config.toml
hidden_size = 256
n_groups = 4
groups_per_token = 1
norm_eps = 1e-06
beta2 = 0.95
max_steps = 4892
Below are experts of layer 2 (counted from 0) of a mixture-of-experts language model. Rows are named router (the router's row for the expert), gate (a neuron's input weights, with its number), up (a neuron's input weights, with its number) and show model dimensions 0-255. Each number is 128 + 24 x the weight over its row's rms, rounded and kept within 0 to 255.
Before each expert's rows: a language model's description of what the expert responds to. This comes from a sample of Wikipedia text that the model never trained on.

# expert 25
What it handles: Words like same, since, before, next, in, to in running prose, plus middle pieces of technical or place names such as to-m-ography, Z-an-jan.
router [ 67 135 130 107 155 137 148 135 108  88 171 133 139  87 158 111 144 162  81 169 132 147 127 162 148 141 137 101 176 119 142  96 121 110  77 132 117 122 124 139 166 129  88 146  85  80  96 126 130 164 133 138 117 155 118 116 134 100 137 106 119 139 154 137 151 130 158 154  91 135 107 152  96 108  98 120 159 101 120 128 162 165 114 141 138  87 143 116 103 164 175 109 117  86 172  64 148 108 150 106 109 140  76 123  92 148 112  88 142 157 119 111 151 128  99 136 175 115 127 115 113 111 159  88 157 142 139 126 119 153 188  87 131 130  84  93 108 144 103 100 160 149 146 102 126 115 122 101 120 122 146 128 112 113 161 148 131 152 113 138  92 114 126 146 130 126 109 152 132 114 103 129 144 139 100 144 111  86  94 127 116 148 117 136 123 112 141 103 138  83  82 136 134  87 102  95 145 136  96 105 142 136 118 122 132 145  89 129 128 141 165 139 154 140 149 136 112 149 112 123  94 137 116 101 180 130 126 182 108 138 126 120 156 140 113 150 170 132 100 127 140 109 106 144 128 124 137 111 106 149 132 141  76 122 142 143]
gate1 [121 138 135 109 100 104 128 106 115  70 180 121 157 120 117 128 120 144 153 148 125 162 125 137 107 104  75  94 133 162 164 131 135 134 104 116 126 110 132 118 139 117 129 103 156 115 136  90 108 134 105 126 141 137  73 154 129 125 127 107  99 128 148 113 135 153 133 112 114 101 125 127 130 122 111 163 116 116 162  89  94 114 124 118 126  88 117 132 121 128 135 100 142 137 138  94 158 134 140 130 135 191 108 122 144 138 144  94 123 102 108 146 129 111 149 121 122 155 148  98 174 157 165  84  90 114 108 100 138 155 143 125  99 137  97  74  76  96 114  93 169  91 124 106 143 122 146 158 106 106 127 115  91 131 124 139 109 185 127 115 168 114 129 109 107 159 103 133  89  84 154 182 139  98 141 120 155  98 131 124 139 147  92 107 115 143 138 121 168 106 124 116 150 119 126  78 132 132 102  91 109  68 152 137  99 179 103 142 134 116 130  94 190 162 105 132 140 153  93 146 127 113 144 133 142 140 167 110 140 139 130 130 121  85 156  83 132 128 135  87 151 107 125 161 127 126 175 127 103 174 127 165 138 124 149 118]
up1 [125 100 125 182 157 151 147 110 112 123 112 116 113 133 126 115 125 161 167 116 148 124 158  55 130 161 152 142 132 154 111 147  99 112 161 130 135 127 127 155 147 114 111 138 102 112 151 106 104  69 117 133 108 125 124 144 116 131 137 109 130 151 135  78 146  96 149 129 129 145 121 114  98 150 113 151  72 136 131 180 156 136 150 167  95 129 142 155 153  99 129 147 155 150 124 179 120 127  99 158 120 102 124 115 128 106 129 125 129 125 125 108 136 135 142 132 110 136  96 153 121 128  98 142 154  83 141 147 154  78 140 147 150 102 199 156 133 130 116 140 144 115 101 136  88 161 127 157 120 158 143 108 125 122 117 148 103 138 112 157 111 144 151 125 120 117 140 103 163 169 137  86  81 140 156 182 125 163 156 131 117 104 140 119 144 108 104 133 113 135  96 157 153 112 131 141 120 129 114 141 130 165 111 139 130 107 154 116 140 147 122 177 111 112 125  72 117  81 152 119 167 101 143 116 146 164 127 136 117 124 155 116 100 193 101 124 122 142  65 120 109 173 172 109 103 131 112 141 202 104 133 127 116 129 114 168]

# expert 34
What it handles: Middle pieces of proper names, as in El-ite, Borg-on-ovo, Feyeno-ord, plus the preposition in before dates and places.
router [149 121 135 162 121 120 139 120 118 110 113 123 125 139 169 138 102 158  85 106 116 147 129 145 144 101 103 137 139 112 146 127 112 131  86 127 136 127 163 140 129  97  98 145 146 119 102 142 100 136 129 184 143 102 142 152 174  98 105 178 123 144 146 133 108 110 150 117 158 106 121 104 126 152 100 118 120 148 139 114 145 163 162  96 102 101 101 139 145 133 126 103 121 111 103  94 135  94 137 139 162  88 112 139 107  95 111 120 102 135 150  97 120 117  92 109 155 122 138 158 125 125 178  88 144 176 147 185 129 112 108 130 161 158 109 126 110 100 118 111 140 125 111 109 119  79 165 134 114 124 153 167 126 122 106 166 134 126 110 168 119 133 168 105 128 111 139 147  97 124 113 154 152  87  94 142 122 123  94 119 102 198 166 100 154 134 118 148 111  74 120 101 143 100 126 107 145 121 166  95 162 149 143 110 155 143 147 176 137 124 170 139 163 161 138 129 128 167 111 105 130 123 141  88 166 114 133 158 152 173  99 138 135 152 101 108 158 116 112 126 103  71  95 121 135 107 154 127  86 118 176 137  89 124 120 165]
gate2 [139 115 141 181 116 133 114 122 105 104  90 109 175 143 144 111 101 161 116 119 149 128  95 162 148 100 110  92 109 119 140 140 136 105  96 147 136 116 128 135 134 141 114 152 140 136 143 121  96 134 184 152 131 124 172 113 106 109 147 152 171 121 125 141 114 113 129 125 128 120 123 161 113 126  83 139 101 131 137 115 107 111 158 118 139  60 146 143 135 140 144 141 113 127 149 136 161 112 165 122 104 112 112 116 132  96 108 123 143 120 123 132  94 109 164 148 178 107 186 166 138 114 124 142 133 173 146 145 140  90 148 105 132  90 105 129 124 141  93 125 164 146 110 135 100 124 164 176 150  87 159 120 115 128 141 150 145  92 128 112 181 135 144 142 169 132 128 120  95 149 130 121  96 118 124 114 129 113 136  98 133 144 127 159 176  76  79 137 149  77 124 103 135 104 152 103 162 114 148 178 132 136 151 131 180  86 138 103 132 131 135 128 109 107 119 149 118 177 105 142 123  95 131 119 133 102 116 143 145 198 125 140 118 127 103 150 154 142 137 194  86  81  95 101 164 108 138 124 113 163 171 138 133 138 116 126]
up2 [147 101 143 171 127 153 126  99  77 114  90 128 153 165 149  92  80 140  79  97 147 140 108 167 127  86  90  78 144 147 132 139 113 130 114  91 143 157 129 120 139 141 103 143 115 141 125 110 112 161 103 146 121 117 127 119 101 139 142 109 129 131 108 149  76 150 134 133 154  96  98 172 118 126  92 187 145 106 134 138  79 110 158 117  88  92 100 150 126 123 128 124  99 151 122 120 153 154 148 107 115 135 126 110 120 135 126 126 156 152 140 116  91 105 149 111 113 123 173 100 154 104 156 115 130 152 184 158 112 109 100 128 132 147 133 130 118 127 124 102 151 145 133  80  97 137 145 120  95 101 172 132 130  96 137 126 145 126 109 123 162 158 112 139 138  92 145  90 149 119 147 169 115 114 152 153 137 157 139  71 151 160 167 146 124 127  85 115 151 105 164 122 194 127 142 116 143 152 143 134 172 110 111 151 162 141 125  90 142 155 125 125 132 152 122 108 120 152  89 102 137  72 165 124 113 133 124 136 123 174 157 155 138 150 157 136 132 168  99 117 103  90 137 103 133 119 113 127 152 154 150 103 154 134 150 128]

# expert 31
What it handles: Pieces of titles, brands and award names like Face-book, Take-Over, Television Special, plus infobox labels such as birth:, Position:, and Japanese or Thai script.
router [151 129 147 152 123 171 143 128 118  82 147  78 105 109 112 145 100 110 110  88  91 156 134 173 152 154 130 104 162 146 156  95 157 123 105 177 107 112 127  87 114 122  91 110 147 107 112 137 110 172 157 107 132 135  70 102 129 130  97 117 138 110 158  93 147 151 109  97 158  98 125 122 139 104 135 163 112 139 102 101 144 144 136 118 133 112 120  82  97 118 139 100 168  95 145 132 171 100 142 106 119 127 126 132 119 106 136 134 131 129 120 122 122 135 155 130 121 133 147 143 154  95 107 104 166 145 177 116 143  87 172 111 133 123 151 123 172 139 142 144 143 129 141 126 106 100  94  92 141 134 148  74  94 111 147 156  85 146 103 115 146 139 174 122 101  98 143 122 122  80  88 154 126 151 193 104 193 142 129  93  96 144 132 144 166  92 143 130 122 107  84 121 124 138 125 134 132  93 172 136 140 114 163 116 156 130 160 121 153 135 134 132 131  89 154 136 138 139 155  96 133 155  89 114 127 143 147 106 105  99 158 135 151 146  98 119 115 119 131 119 131  96 147 148 179 171 144 118 104 140 120 147 119 116 109 133]
gate0 [138 137 135 121 119 159 169 113  69 113 144  73 111 129 153 129 125 156 141 128 136 148 141 164 129 149 130 135 130 104 152 122 157 138  98 144  93 136 154  88 149 138 123 121 108 107  53 142 139 145 125  77 153 126 115 105 159 137 148 164 154 130 132 124 108 140 155 130 132 144 126 131 131 113  98 105 147  97 120 131 176 147 104 150 111 113 129 161 101 128 149 160 109 130 138 102 159 116 112 132 135 147 101 177 119 119 113 103 106 119 131  94 155 110 133 125 151 122 137 119 120 114 130 147 142 179 113 147 113 138 173 124 124  87 119 116 150 139 148 116 101 146 110 146 130 127 190 107 159 127 135 154 108 139 162 142 159 116 100 139 128 112 127 120 100  74 144 120 144 116  77 142 122 145 139 121 170 120 116 150 139  83 147 155 117 151 144 149 127  72  94 131 106 148 161 150 155 136 101 128 174 181 124 152  90 146 153 101  80 120 157 153 102  90 105 107  56 162 143 103  77 152 107 135 129 103 153 134 119 114 126 142 148 107 120 142 145 158  92 156 163 112  78 121 130 105 114 126  93 146 115 125  98  67 151 126]
up0 [137 113 150 133  75 138 137 139 111 123 162 122 108 127 137 117 149 166 170 143 142 167 114 139 176 120 142 161 120 125 124  97  79 154 115 104 136 191 113  92 175 133 167 153 104 153 172 153  95 125 105 128 133 122 163 129 121 129 153 141 128 128  77 124 124 140 114 121 115 130 120 125 127 165 161 122  96 127 125 104 131 112 126 112 119 144 145  73  97 159 174 152 128 151 124 149  73 162 123  96 115 151 132 156 159 103 134 132 118 141 139 150  71 126 128 129  92 119 132 129  82 137 124 118 144  87 128 159 115 128 166  83 137 135 110 128 113 106 152 133 100  95 170 168 102 133  73 143 155 119 167 113 174  92 126 130 128 138 107 151 128 125 122 142 118 138 123 105 157 102 123 102 111 145 178 139 195 122 144 107 138 154 136 114 113 136 176 147 111 153 107 110 160 112 122 138 122 152  86 132 109  51  98 124 138 145  90 142 149 128 135 147 113 168 132 127 130 124 119 116 130 148 119 129 106 117 150 130 139 179 153 117 104 124 115 109 149 155 147 135 135 180  98 140 110 133 123 151 181 132 149 129 100 158 128 160]

# expert 55
What it handles: Number words like two, three, four after in or at, plus line breaks and pipes ending rows in data tables.
router [142  66 143 193 139  99  95 160 140  96 141  78  74 137 104 149  76 137 128 166 176 157 144 113 152 120 148 111 125 152 146 101 163 127 108 171 106 123 160 117 133 115 121 117 116 121 133 124 137 138 160 136 142 128 171 118 160  99 104 149 138 140 128 139  99 156 143 126  85 113 117 166 126 139  96 112 145 151  84 110 148 181 123 144 107 113 145 143 111 111 177  96 144 119 170 128 144 177 135 121 128 111 106 145 131 129 123 115 133 178 132 124 115 127 128 130 152 136 138 168 111 118 153  83 144 157 136 150 157  89 129 139 124 147 167  98 112 130 143 113 101 136 132 182 147 104  99 166 137 126 135 118 101 105 165 116 136 115 101 120 143 164 164 156 150 141 126 150 151 122 139 147 123 111 145 148 105 134 107 108  82 167 127 125 153 145 129 121 147  98 138 135 130 134 170  71 119 153 147 127 174 156 119  94 130  79  97 147 147 133 108 131 133 117 159 110 152  95 130 149 101 119 151 116 135  97  80 152 138 135 142 120  94 132 133 120 137 122  89 143 136  61 132 146 112 139 110 125 132 121 119 112 114  86 106 184]
gate2 [128 130 164 124 147 134 127 140  67 128 140 127  78 171 126 155 130 148 187 118 178 112 121  86 112 133 163 157  92 128 168 119 127  92 133 155 109  90 140 134 149 176 161  95 150 116 162 122 119 157 136 188 114 153  94  90 190 167 107  71 137 175  81 128 118 124 169  98 161  98  97 157 135 138 127 143 117 130 106 106 144 189 102 127 120 128 122 160 110 118 141 128 152 118 118 148 120 119 104 103 132 101 125 125 151 136 177 138 116 128 101 129 104 140 119 129 155 129 146  98 106 137 134  94 116 176 125 187 134 118  81 120 140 115 104 124 128 127 130 163 114 120 120 126 149 126 125 135 139 117 143 117 127 121 146 190  91 138 161 133 132 109 165 102 146 125 112  78 174 139 129  89 106 101 171 118 138 147  87  99 124 134 167 137 130 135 100 123 127  89 149 135  96 119 151 152 126 142 142  86 133 107 107 141 117  82 102 164 110 147 143 137 164 160 128  75 137 121 127 126 154 146 161  97 131 125 147 125 104 114 127 111 141 132 139 128 118 108 114 155 119 153 121 137 123 155 136 114 150 128 152 148 129 116 131 136]
up2 [131 209 152 152 116 118 100 134  88 132 166 124 109 113 143 114 130 166 147  79 147  76 152 129 116  98 137 146 123 151 157 160 117 147 136 145 156  85 129 172 172 125 123 132 136 125 133 121 129 146 116 143 150 118 181 143 136 142  99 154 143  98  88 111  93 140 125 166 135 133 136  85  95 158 127 138 140 181 142 174 154 157 118 122 102 122 153 135 101 136 121 155 137  85  90 120 141  91 133 139  90 125 136 143  86 149 162 138 143 135  84 126 197 189  73 127 110 167 120 164 191 120  86 120 112 147 123  86 146  81 144 102 101 119  99 127 159 105 114 114 146 114 131 135 171  96 116 138 148 161 115 151 109  92 136 135  75 128 140 144  94 145 117 109 105 132 137 139 130 140 129 123 129 114 159 146 131 158 104 145 134 108 114 151 150 116 135 119 123 119 121 113 106 134 144 116 108 159 104 143  67 143 114 122 128 107 164 153 124 116 136 160 108 139 118 140 121 116  82 153 114 113 140 133 113 133 133 135 116 136 115 133 114 102 130 163 142 107 116 126 109 173 138 115 163 108 141 133 118 136 164  98 163 150 148 127]